From a checkpoint of a small mixture-of-experts model trained on Wikipedia.
Training: a variant of SOAP for the experts, 597M tokens, 4014 steps.
Below are experts of layer 2 (counted from 0) of a mixture-of-experts language model. Rows are named router (the router's row for the expert), gate (a neuron's input weights, with its number), up (a neuron's input weights, with its number), down (a neuron's output weights, with its number) and show model dimensions 576-607. Each number is 128 + 32 x the weight over its row's rms, rounded and kept within 0 to 255.
After each expert's rows: "mostly gets" lists some tokens that are sent to it at least half of the time; "comes before" lists some tokens at least twice as common just after its tokens as in all text. This comes from a sample of Wikipedia text that the model never trained on. Tokens count by the router's weight.

# expert 52
router [ 92 189 175 109  91 133  79 151  95 104 159 111 147 144  74 126  94 106 182  90 197 161 116  90 151 165 155 106 132 187 172 145]
gate0 [129 139 122  84 169  92 148 156 158 146 121 166  87 149 137 126  58  99 195 147 148 134 161 157 129 110 156 153 123 111 175 151]
up0 [156 127  98  62 126 105 105 105 132 149 105 132 132 177 127 112 103 113 157 128 198 126  92 129 171 104 145 141 157  93 167 141]
down0 [191 169 118 131  66 116 127 112 136 120 157 122 114 122  89 112 116 220 105 141 170  98 151 114 107  65 104 166 120 131 106 127]
gate1 [127 130 135 163 180 103  95 103 125  86 180  93 122 199 107 112 121 158  90 129 182 125 136 199 138 132 145 101 108  99 147  80]
up1 [ 82  99 105 104  95 177 156 157  91 221  78  91 154  65 177 101 125  66 152 140  92  61 191 104 132 120  98 128 133 125 160 155]
down1 [161  74 117 161 151 176 146 117 183 104 178 111 125 123 101 126 180 110 121  53 147 172 103 144 191 135 120 137 161  72 154 136]
gate2 [ 98 162  97  95 145 144 116 166 114 161 102 123 127 129 150 132 123  91  64 150 132 140 160 136 158 146  91 149 165 125 154 132]
up2 [106 168 129  98 169 143 154 156  72 168 153 171  92 128 150 100 133  36 114 141 163 127 187 149 170 165  74 116 136 152 100 132]
down2 [147  93 104 131 134 116  94 164 105 116 182 104 150 163 147 195 155 154 109 105 159 108 161 124 169 109  94 117 156 168 119 102]
gate3 [109 165 102 101 128 101 172 107 109 167 158 151 208 128 118 109 130 113 120 174  76 138 101 150  76 152 101 194 144 140 125 148]
up3 [145 175 149  47 136  64 172 141 117 129  92 126 198 138 131 157 124 128 120 101 146 123 146 121  61 135 201 125 120 104 122 128]
down3 [140 118  50 100 145 134 141 126 128 130 141 121 167 118 139  31 111 154 128 155 103  93 146 126 160 172 118 129 161 135  83  82]
mostly gets: " (", " work", "\" (", " design", " system", " University"
comes before: "1", "2", " and", " ", " of", " ("

# expert 33
router [137 196 167 146 172  88 107 134  58 117 125 135 156  59 133 153 164  94 131 100 193 113 142 136  91 124 169 148 141 101 162 172]
gate0 [ 41  70 129  75 113 117 161 165 126  91 134  80 145 169  93  94 150 157 108 113 116 158 101 154 134 108 144 145 116 142 143 112]
up0 [114  68 118 101 149 104 157 123 183 152 109  84 147 142 146 106 130 155 141 109 149 180 113 143  98 119 126 149  93 112  84 157]
down0 [ 98 140 165 102  94 123 121 120  82  98 121 156 159  83  61 138  93 121  96 125 121 173 153  99 125 137 128 128  83  72 125 104]
gate1 [163 148 129 146 112 148 155 103 136 151 187 114 176 113 108 105 192 134 117 116 129 149 156 143 121 160 110  62 164 120 120 167]
up1 [141 138  77  94  92 128 104 155 110 162 107 103 181 143 203 113 132 145 107  86 181 167 130 154 121 132 139 148 111 121 160  90]
down1 [ 98 135 169 141  79  48  79 109  79 168 140  94 193 120 136 124 101 109 165  42 123 107  96 156 130 104 131 135 169 132  91 151]
gate2 [151  72 102 210 155 181 201 102 165  93 134 107 139 126 160 155 120 105 128 122 119 181  86  93 100  99 112 116  78 143 150 129]
up2 [119 106 134 123 133 186 155 139 161  89 154 116  38 171 137  96 110 145 131 117  74 145  83 164 127 144 159 155 115 156 171  88]
down2 [135 128 126 137 117 150 137 183 138 106 205 101  61 162 140 160 132 153 127 108  83 165 141 133 104 112  88  97 118 145 182 120]
gate3 [135 105 152 138 135 123 101 111 149 124 156 165  93  94 119 139 150 162 112  98  89 175  90  75 138 135  53 153 125 145  95  86]
up3 [139 133 168 159  90 171 191 143  59 169 100  98  98 154 175 111 151 129 119  88 114 208  65 171 147 157  81 150 111 150 180 130]
down3 [ 96 134 110 171 138 122  97 159 160 172 170  86 101 158 144 108 102 159 102 108 102  76 118 146 119 163 104  94  97 141 197 164]
mostly gets: "009", "021", "016", "010", " January ", "015"
comes before: "–", ".", ")", " |", ",", "),"

# expert 11
router [145 121  85  90 109  91 107 153 168 138 106 141 119  86 140 146  87 138 135 161  97  82 150 119 151 180 148 136 135 101 150  52]
gate0 [113 124 137 121 148 139 122 123  84  98 109  69  76 120 108 141 152 135  88 137  82 119  87 121 136  97 118 154  67 160 139 143]
up0 [ 93 165 126 139 161 119  95 127  76  62 135  98 114 129 147  78 146 114 120  96 116 100 133 112 147 151 100 101  78 135 134 165]
down0 [125 162 132 100 169 186 187 132 132 189 165 152 133 103 186 132  36  81  81  87 151  70 113 151 130 119 117 129 153  90 109  87]
gate1 [139  78 132 101  87 157 134 117 116 148 111  72 130 160 135 129  99 177 176 146  70 181 152 184 155 150  99  90 159  73 120 156]
up1 [ 96 132 122 124 114 131 163 129 145 149 180  58 126 140  90 105 147  87 121 159 142  53 124  66 119 147 133 101 153 156 100 137]
down1 [167 147  94 129  60 108  97 150 160 133 106 122 150  91  95 109 120  63 134 105 118 164 120  85  84 190 100 103 102 112 133 110]
gate2 [146 126 157 123 157 127 108  79 193 177 136 159 114 103 157 132 129 182 128  72 105 140  78 202 124 182 142 118 117 134  98 138]
up2 [ 94 131 110  63 172 149 161  90  50 122 134 110 112 142 125  88 142 125 187 171 102 178 103 129  93 123 140 112 177 120 148 151]
down2 [158 125 132 144 165 173 122 170  80 142  60  99 138 105 168 116 127 106 166 162  57 153 141 113  82 102 133 136 127 107 167 100]
gate3 [126  89  41 146 161 109 137  91  78 128 125 131  95 169 129 198 109 145 142 131  87 140 109 134 119 163 127 128 130 110 131 189]
up3 [ 88 135 165 116 109 140 138 143 174 177 140 205 118  89  66  79  72 118  98 160 142 161 114 139 142 131 132 129 130 137 153 204]
down3 [109 119 157 146 150 100 142 187 136 174 131 209 106 119 113 129 144 139 143 124 118 120 167 144  94 105  64 127 143 157 202  43]
mostly gets: "6", "5", "3", "0", "4", "7"
comes before: " | ", ".", " |", "–", ", ", "; "

# expert 62
router [119 101 153 146 126 116  27 126  91 153 146 106 158 107 152 111 161 148 144 146 125 112 137 122 120 134 102  83 100 213 107 200]
gate0 [127 152 140  43  96 171 146 191 145  73 124 116 117 120 108  94  97 119 142 142 141 144  67 160 102 170 135 155 142 153 110 137]
up0 [117 139 123 217  94 132 103 110 137 139  97 106 153 127 115 131 139 139  85  96 125  82 187 119 148 111  52  90 120 120 178 171]
down0 [133 154 112 156 129 100 152 129 138 147 124  75 109 120 118 150 119 143 125 120  97 110 132 112 143 130  97 133 151 127 136 124]
gate1 [ 85 135 168 138 141 109 115 156 138  94 126 123 127 153 118 162 129  84  59 158 131  82  76 130 138 143  89 109 110 126 139 127]
up1 [179  98 118  96  98 135  99  94 105 132 114 139 174 125 148 121 158 184 172 144 109 194 142 153 142 120 122 132 133 130 115 140]
down1 [140 128 111 111 148 163 174 114 158 125 187 165 122 111  96  79  87 131 140 136 150 179 170 176 159 129 144 111 121 148 147 174]
gate2 [160 108 114 116 150 110 121 149 152 123  63  86  85 122 139 153 101 103  68 126 104 203 152 128 135 132 165 127 152  43 170 107]
up2 [116 146 194 119  71 129 126 124  72 149 129 183 171 125 176 110 156 138 170  78 119 128 130 139 122 100  87 113 109 197  86 170]
down2 [150 115 131  84 111 148  93 114 123 110 109 183 157 120 129 131 122  89 178 114 109 140 124 131 120 108  98 162 119 130 115 166]
gate3 [110  53  88 120 135  69 141 100  78 129  76 137 103 123 118 148 131 115 105 126  82  93 151 134 156 118 123 157 129 105 127 133]
up3 [153 107 101 122 129 117 172 144  62 115  85 150 119 182  97 157 127  94  99  86  56  95 136 134 169 149 108 134 130  78 189 171]
down3 [128 126 129  65  96 152 170 100 157 216 131 119  98  90  47 152 140 107 123  87 109  74 147 135 164  78 134 147 190 115 136 128]
mostly gets: "\n", "\"", "\n\n", "\".", " ===", "\" |"
comes before: "| ", "-", "|", "- ", "- M", "  -"

# expert 2
router [142 172 142 110 140 114 102  87 148 145 139 131  97 204 151  90  77 116 122  81 202 121 107 118  51 138 132 158 141  98 122  91]
gate0 [ 30 151 139  98 112 186 223  75 123 192 149 130 176 114 148 147 164 181 150 126 164 126 103 163  96 151 115 136 135  95 129 143]
up0 [ 70 167 143 143  98 128 150 120 133 188 131  79  98 138 174 131 150 123  97 148 164 104 112 136 159  63 141 108 119  95  85 151]
down0 [120  97 171 173 157 181 135 107 114 127 125 138 133  40 107 142 104 181 158 153 123  76 133 180 153 121 147 101 134 104 131 123]
gate1 [ 75 167  93 149  80  55 109 102 150 161 180 149 109 121 145  94 164 173 136 113 158 139 112 148 176 135  84 115 113  77  80 138]
up1 [138 117 174 157 116  89 115 206 105  98  99 105 104  94 125 159 171 161 123  54 118 119 127 144 102 166 124 113 125 148  89  75]
down1 [119  43  94 104 127 148 126 185 151 156 105 165 132 141 116  92  73 146 137 214 125 164 132 113 210 226 176 151 102 131 156 183]
gate2 [127 120  99  80 183 135 129 127 115 103 117 138 135 174 155 145 118  85 132 150 125 180 146 175 125 135 125 143 177 102  80 112]
up2 [112 121 136 160  98  90 162 137  91 189 120 137 186  78 181 154 134 149 135 165 139 135 126 138 170 123 181 120 126  99 150 176]
down2 [ 99 109 101 126 160 120 161 133 122 135 144 121  94 163  65 162 124 131 126 175 132 136 145 121 124  76 132 194 156 115 101 121]
gate3 [147  61 171 115 136 148 131 116 128 128 124  80 143  86 174 165 136  84 137 149  85 124 125 118 100 142  73 157 101 150 137 116]
up3 [126 156 113 214 165 155  63  97 108 148 133 100  86  92 154  94 136  86 153 128  90 166 148 124 118 103 123  79 186 113 153 164]
down3 [156 161 133 126  69 118 164 173 103 139 106 131  84 120 100 141  85 131 118 118  70 168  91 176 108 118 125 118 166 104 103 170]
mostly gets: " -", "28", " O", " October ", "O", " January "
comes before: "2", "1", "29", "30", "15", "25"

# expert 29
router [126 141 113 150 126 147 135 114  80  99  94 118 139 142 147 157 127 155 140  74 136 191 116 132  67 147 142  96 125 164 127  83]
gate0 [125 130 150 136 138 105 101 114 222  89 153  51 177  86 160 173  45 120 111  98 178  64  66  95 165  86 134 146 166 167 111 206]
up0 [158 150 121 124 139 119  97 115 160 116 163  82 163  89 143 158  34 106 137  96 153 115 154 163 133  62 179 167 128 132  84 152]
down0 [ 81 131 155 155 105  95 129 126 165 124 144 153 134 173 187  93 114 164  91 118 122 142  79 144 117 130 118 135 188 139 161  67]
gate1 [ 96 106  90 132  95 114 156 116 176 166 112 113 139 128  55 143 172 107 133 103  83 112 102 147  88 152  96 166 151 134 174 114]
up1 [108 122 168 139 116 140 206  90 119 105 162  83 133  93  75  89 206 165 150 123 121 146 115  89 163 150 102 176 139 162 123 126]
down1 [128 122 158 181 153 107 118 105 107 109 125 186 162 117 126 190 144 161 135 126 121 107  98 103 168  97 100 135 152 113 164 107]
gate2 [126 162 107 151 118 129 128 138 143 113 149 152  81 173 101 132 153 139 172 187 129 109 132 110 131 190 149  71  74 117 100 143]
up2 [154 118 164 222 149  94 180 175 121 104 114 106 200 147 141 147  71 108 111  76 125 164 128  78 180 152  97 129 137 129 128  97]
down2 [ 78 125 132 122  90 102 133 106 132 155 102  87 170 123 117 170 135 206 115 126 107  92  59 113 138  82  89 112 127 170 101 156]
gate3 [120 120  90 127 169 124  69 115 130 174  98 121  83 149 189 111 128 121 147 126 160 137 100 152 102 101 133 165 128 175 151 123]
up3 [133 185 124 145 149 127 108 112 101 100 182 129 117 126  82 156  97 116 173  72 119  58 139 142 105 153 175 104 118 119 168 157]
down3 [100 103 166 142 154  96 138 160 126 115 101 126 185 147 208 177 187 122 141  74 102 135  61  58 198 177  68 120 140 162 129  96]
mostly gets: "| ", " ", "|", " also", "  -", "|  |"
comes before: "2", "1", "3", "4", "5", "10"

# expert 25
router [153 159  92 142  88  77 170  83  91 131 124 129 155 157 166  92  63  96 118 125 116 112 117 160  85 124  56 180 129  88 161  94]
gate0 [145  79 113  87 185 134  87 135 136 118 104  82 131 155 150 122 192  94 146 135 118 105  78 117 223 152 165  84 140 116 138 146]
up0 [170  36 115  93 167 135  80 142 110 121 120 142 102 136 148 106 214  93 136 146 150 127  62 155 157 131 164  74 125 175 150 131]
down0 [119 138  82 116  57 105 190 141 141 136 100 186 180  55 138 138 135 155 131 159  77  55 136 110  71 145 102 143 199 116 116 177]
gate1 [173 139 154 123 129 126  80 124  79 141 142  97 103 173 130 136 159  74 144 158 100 157 115 135 110 152 145  64  89  50  81 128]
up1 [ 97 133 131 216  75 109 161 100  98 130 141 135 130  74  96 107 104 155 179 139 102 108  66  95 128  95 101 152 122 179  85 162]
down1 [130 109 142 148 144 190 188 156 158 128 122 106 158 104  95 124 133 186 126 204 169  89  44 124 169 152 105  95 122 161 118 180]
gate2 [ 76 121 135 213  94 108  79 148 105 146 147 142 111 105 162  81 128 138 122 136 126 124 111 150 130 118 160 132 101 111 122 198]
up2 [ 93 167 152 177  93 114 121 143 117 125 124 181  65 135 124  83 162 153  93 160 136 139 148 166 150 137 162 127 109 134 108 184]
down2 [131 164  95 147 157  81 152 118  67 131  88 102 110 119 145 140 121 174 177 128 106 131 109 179 126 144 117 134 206 121  50  88]
gate3 [134  87 164 126  67 105 113  32 140 142 126 165  45 167 170 129 160 136 104 140 147 105 144 122 142  85 116 176  88 127 115  80]
up3 [122 169  89 114 185 186 114 224 122 146 128 125 159  99  66  81   0 109 168 128 109 138 125 157 120  84 137 121 159 159 110 147]
down3 [177 126 115 184 143 161 120 215  82 141 110 140 147 168 147 100 109 153  82 143 117  73 126 135 147 119  89 115  97 120 149 152]
mostly gets: "–", " in ", "- ", " and ", " to ", " In "
comes before: "1", "2", "009", "011", "012", "010"

# expert 34
router [105 170  99  65 123 163 180 131 126 147 135 167 166 121  69 162  88 121 142 103 138 135 108 186 133 124  97 140 140 183 110 124]
gate0 [165 107  99 103  61 106 117 115 173 125 158 101 158 142 110  73 128 157 171 104 170 145 147 147 153 165  98 166  98 102 124 108]
up0 [104 159 137 120 160 121 124 104 123  91 119 128  85 136 140 116 155 151 126 128 123 108  83 130 140 105 149 109 152 115 128  98]
down0 [131 145 177 130 113 132 133 122 126 198 120 138 119  78 140 146 122 109 159 147 109 167 140 139 131 116 118 137 166 197 112 122]
gate1 [148 125 136 123 189 164 175 161 126 154 142 135 199 118 134 136 177  67 155 146 127  98 127 132 142 238  77 111 140  88 127  90]
up1 [ 84 129 142  81 120 141 146 111 170 129 138 139 147 104 151 194 138  76 119 138  71 112  72 138 169  87  21  89 195 109 112  86]
down1 [118 157 134 113 143 156 148 141 134 103 123 137 123 206  88 185 180 102 159 156 177 142  78 102 160 109  88 146 231 130 149 130]
gate2 [ 97 111  97  99 106  79 125 107 136 165 170  96 133 179 125 103 135 134 160 116 142 100 121 115 182 150  89 112 151  87  90  99]
up2 [120 110  72  95 124 125 111 131 101 114 126 128 142 158 104 106 154 143 104 130  93 110  85 157 197 120  86 111 157 130 123  81]
down2 [113  98 160 110 124 105  13 129  98 142 170  98 128 108 133  72 115 123 124 133 176 158 172 117 199 140 162 136 170 125 150 138]
gate3 [127  73 159 167  54 115 127  20  85 146 103 119 125 116  85 102 155 135 144  56 163 106 167 121 156  99 161 188 128 174 134 111]
up3 [140  74 159 142  59 107 137 108 115 120 112 124 121 135 116 115 129 147 121  76 182  84 166 133 118 129 130 153 152 143 103 136]
down3 [151 147 130  68 104  94 128 107 140 122 177 131 114 142 145  83 135 140 115 108 148 116 131 147  91 114 146 147 109 198 155 118]
mostly gets: ".", "s.", ").", " two", "\".", "S."
comes before: "\n\n", " The", " He", " In ", " In", " This"

# expert 57
router [153  73 131 105 139 151 130 144 147 145 104 144 163 178  86 123 137  84 172 135 139 154 123 128 134 138 174  69 148  72 165  77]
gate0 [178 112  46 107 126 114 161 146 107 226 203 135 155 164 133 126  70 199 140 178  98 135 125 154 127 162 137 154 184 191 125 165]
up0 [ 77 202 207 157  71 156 156 152 164  66  69 162 130  97  92  86 116  54 137 132 140 169 109 155 162 123 145 120 109  77 101  96]
down0 [113 132 149 122 125 191 117  81 132 153 119 114 143 166 148 194 115 155 183 103  96 132 144 113 137 159  86 190 128 152 155 127]
gate1 [135 131 135 130 154  70 155 126  95 157 103  64 162 131 106 122 138 143  70 114 122  66 165 146  99 176 146 197 158 127 126 146]
up1 [140 128 104 134 101 154 114 126 112 102 156 122 139 148 151 133 143 123 180 126 129 184  82  75 139 122 108 111 131 121 153  92]
down1 [ 40  92 116  44 148 119 161 161  96 103 137  81  40 231 123 107 159 106  93 135 149 156 120 136  92 131  94  54  96 104 172 132]
gate2 [100 158  74 156 168 103 171 108 115 106  85 220 138  97 118 138  99 124  87  88 134  96 101 151 128 168  57 139 135 128 121  76]
up2 [ 74 117  70  90 141 141  94 122 118 211 176 122 132 158 157 149 168 159 171 200  83 129  85 126 108 110 144  90 126 138 122 158]
down2 [ 69 125 127 116  96  78 114 182 140 150 107 158 179 101 144 158 159 133 100 132  81  84  81 150 152 119  58 137 143 141 146  83]
gate3 [131 110 134 132 120 159 139 125 154  92 138  71 149 165 128  90 181  67 200  71 136 181 115 144 144 140  87 148 103 152 104 150]
up3 [ 87 118 156 138 134 158 141  77  51 121 133 110 112 167 110 133 112 174 125 134 107 110 122 147 160  83 142 103 176 200 144 122]
down3 [100 153 159 115 173 212 170 163  99  68 173  89  66 110  80 131 139 100 131 167  70 137 144 115 163 113 132 137 103 140 133  88]
mostly gets: "ation", "ations", " film", " form", " town", " public"
comes before: "\n", " ==", "==", "\n\n", " and", " of"

# expert 43
router [114 177 140  99 127 146 163 105 108 116 170 128 158 125 126 153 141 135 108  91  60 145 117 137 128 109 138 170 126 115 175 134]
gate0 [141 133 102 194 147 103 125 126 165 186 128  77 112 128 162 127  82 111 175 165 131 203 116 177 104 128 115 185 133 147 166 166]
up0 [131 121 122  52 116 163 143 203 103 120 133 161 149 201 110 135 122 113  61  82 107 118 157 125 157 105 139  98 109  44 119 113]
down0 [132 120 144 135 137  82 123 132 164  93 123 133 109  98 135 112 114 150 145 157 115 117  85  98 189 102 124 110  77 124 171 133]
gate1 [137 120  97 181 111 167 124  99 168 109 132 165 118 188 176  77 106 144 173 165 154 199 115 120  99 118 144 133  84 126 152  54]
up1 [ 71 113  93  96 117 211 162 128 119 142 153  95 131 162 184 165 115 126 120 134 176 128 163 122 112 116  99 140 111  96  88 145]
down1 [103  68  93  78 159  63  92 190 161  71 119 120 134 102 124 128 197 108 189 155  98 110  93 153 134 153 118 133 198 115 134 164]
gate2 [ 90  76 138  99 184 129 145 107 152 115 143 136  86 152 150  64 148  91  79 138 138 121 124 123 118 178 157  97  92 106 150 125]
up2 [109 107 191 148  51 154 168 148 116 158 152 118  94 143 108 183 155 172 156 116  94 152 113 134 125 128 152 157 122 115 188 219]
down2 [121 202  75 149 149 146 132 154 160 118 141 144 111 176  98 133 101 140 121 133 164 110  83 116 120 110  80 114  82 137  87 105]
gate3 [113  93 153  53 114 168 127 102  95  99  64  93 144 152 188  67 128 159 124 130 136  97 139 108  68 161 128 144  94  73 116  87]
up3 [113 111  99  67 157 153 198  99 105 110  68  41 126 118 116 143 170 117  93 146 147 115 134 165  82 138 164 141 144  97 188 117]
down3 [191  91  56 118 110 169 130 178 118 100 143 118 157 121 141 122  95  90  61 133  98 139 130 150 184  98 120 174 152 151 121  93]
mostly gets: "\n\n", "===", "==", "a", "u", " =="
comes before: "The", "==", "===", "=", "\n", "\n\n"

# expert 41
router [183 158  99 113 190 149  88 190 158  89 145  43 102 114 116  91 127  96 118 154 110 134 192 170  78 187 166 108  88 145 103  73]
gate0 [138 149 138 128 111 138 113  72 197 231 141 166 132  84 151 121 120 133 179 147 129 109 131  87 174 155  84 160 149 179 138  97]
up0 [136 128  51 120 131 130 124 166  78 127  91  54 153 136  85 108  69 102 121 136 125 145  89 151 122 104 163 132 130 115  84 124]
down0 [173 112 132 118 104 117 136 140  91 155 138 112 119 161  64 111 154 107  95  91 186 119 173 148 152  84 105 133  83 103 159  61]
gate1 [121 117 130 124 149 154 169 131 151 147 218  83 116 115  75 125 113  96 171 161 124 149 131 139 129 104 213 101 144 172 107 119]
up1 [ 84  80 140  99 102 146 134 183 183 160 117 117 146  79 115 150 187 162 128 140 144 123 169  82 141 145  75 134 130 153 101  85]
down1 [148  35 198 125 107 123 192 177 140 149 141 113  74 131 121 114 109 184 125 124 141  41 191 109 139 104 167  94 142 117 112 142]
gate2 [ 49 104 107  91 133 125 112 126 128 101 130 102 113 135 101 183 109 133  87 132 106 122  78 115 165 175 195 114  99 184  97 161]
up2 [149 115 163 120 167 144 128 136 124 132 180 155  92 144  90 139  93 134 109 133 136 132 129  98 162 135 185 107 142 152 167 200]
down2 [ 86 132 166 121 139  77 158 161 193 155  92 118  59 116 119  66 151 112  92 147 111  67  30 187 123 121 127 132 143  97 154  72]
gate3 [130 165  36  71 116 154  91 135 101 120 139 197 149 149 111 163 105 120 105 210 136  99 151 140 116  79 136 137 111  82 116 158]
up3 [ 91 141 163 128 181 122 124  85 126 162  83 124 117 156 106  45 130 135 138 117 158 182  89 162 158  77 124 131 103 138 190 102]
down3 [113  96 117 163 124 133 176  78 161 166 132 125 133 145  49  66 162 142 145 165  95 118 124 129 205 121 129 118  99 108 110 145]
mostly gets: " |", " |  |", ") |", "ir", "'", " |  |  |"
comes before: "\n", "\n\n", " n/", " list", " Produc", " Report"

# expert 23
router [110 120 164 109 171 136 124 119 144  87 135 124 140 173 114 132 128 154 104 206 131 114 156  39  87 102 118 160 145 121 145  60]
gate0 [142 126 140 151 157 127 112 152 158 127 132 128 117 125 113  97 104  58 157 102 163 100 162  90 153 189  98 114  97 123 137 125]
up0 [131 122  73  74 127 171 160  94 149 115 107 121 106 139 143  45  83 112 155 139 104 130 143 101 116 147 173 135 150 199  43 163]
down0 [102 125  63 137  77 144 128 103 178 181 123 105 141  89  96 132 178 168 122 166 166 181 159 118 123 145 105 132 104 121 100 177]
gate1 [ 88 103 134 112  59 129 136 229 147  67 119  89 100 143 118 126 140  83 146 116 132 101 109 104 186 147 162 127  68 136 138 156]
up1 [135 145 142  49 126 153 169  74 118 219 115 128 138  82 118 127 100 147 147  57 134  86 132 179  96 137 136 221 185 158 160 163]
down1 [102 154 130 161 151 169  84 114  95 101 208  85  95 139 121  76 137 142 131 127 116 122 124 124 114 160 154  67 113 138 155 133]
gate2 [190  78 131 129 126 112 116  92 146 177 135 210 144 133 117 143  83 103 135 149 111 111  76  47  68 137 140  93 157 111 158 180]
up2 [103  99  90 123 129 140 177 124 157 135 146  89 126 161 137  93 145 197  96 126  67  93 139 160 146 101 116  98 134 136 146  77]
down2 [163  65 159 129 143 135 143  91 134 139 101 167 129 122 107 144 142 160 111 126 115 176 156 166  74 123  79 194 171  65 127 123]
gate3 [168  95 122 125 118 139 166  93 126 125 173  80  90  91 129 145  81 153  57 111 140 124 184  80 153 166 177 108 120 112 218 124]
up3 [116 127 136 183 173 117  71 121 130 107  86 144 179 162 141 100 157  92 150 166 135 165 135 203 113 115 160 110 139  57 140  87]
down3 [114 111 159  87  60 134 127 116 119 103 122 132 135  93 135 103 124 120 133 157 116 131 116  85 176 136 139 145 147 109  82  90]
mostly gets: " | ", " |  | ", "l", ") | ", " had", " has"
comes before: "0", "1", "2", "3", "4", "6"

# expert 37
router [149 140 152 160 171 163 127 156 124 150 135 129  89 132 107  95 138 131 173 133 144 126 125  99 120 160 131 101 188 126 118 100]
gate0 [127 143 197 127 147  70 157  71 159 142 144 150 116 136 207 119 127 132  99 129 108 119 111 108 174  79 120 128 153 122 145  77]
up0 [147 120 124 123 115 237 101 152 127 128 141 104 123 151 133 152 141  95 146 133 107 195 129 139 108 180  89 113 142 135 125 169]
down0 [150 167 121  87  88 140 129 185 135  99  65 144 153 154 124  91 133  91 120  97 100 114 137  87 115  94 107 140 111 139  78 151]
gate1 [180 109 109 135 114 105 139 137 100 153  77 119 165  83 190 145 102 136 210 157 151 167 136  94 216 158 141 172  79 133 138 119]
up1 [174 106 119 135 128  70 147  99 120 189  87 143 187 174 178 137 135 149 168 207 128  67 133 111 199 153  52 156 153 127  96  45]
down1 [170 113  82  88 158 145 125 141 123 115 133 131 106 101  85 132  71  84  84 180 119 141 151 112  82 105 151 130 158 117  81 148]
gate2 [121 132 100 101 128  91  74 116 105 124 122 126 152 158 174 139 101 116 165 110 185 119 120 134 186 131 102 110 135 104 145  70]
up2 [166 126 214 136 133 146 162 142 136 126 101 104 124 120 130 116 146 120  85 153 108 117 123 127 103 125 169 168 156 139 103 171]
down2 [146 152 128 100 139 136 187 109 145 150 135 117 176 141 106 114 159 114 120 128 125 125 135 141  93  96 161 178 128 129 123 157]
gate3 [127 101 117 113  87 113 135  62 161 137 144 124 125 170 107 165  82 109 128 139  89 167 126 144 170 167 159 201 124 174 155 135]
up3 [148  92 138 140 183 188 165 135  85 116  99  83 130 147  91  94 105 110 132 137 134 185 108 100 173 188 131 188 135 130 152  77]
down3 [ 66 199 136 191  92 111 145 131 140 123 138 124 174  96 111 148 106 140 122 187  81 105 138 120  84 121 124  71 131 138 136  80]
mostly gets: " and", ")", " for", " S", ", and", " for the"
comes before: "\n", "\n\n", "ow", "ropoda", "weet", "ánchez"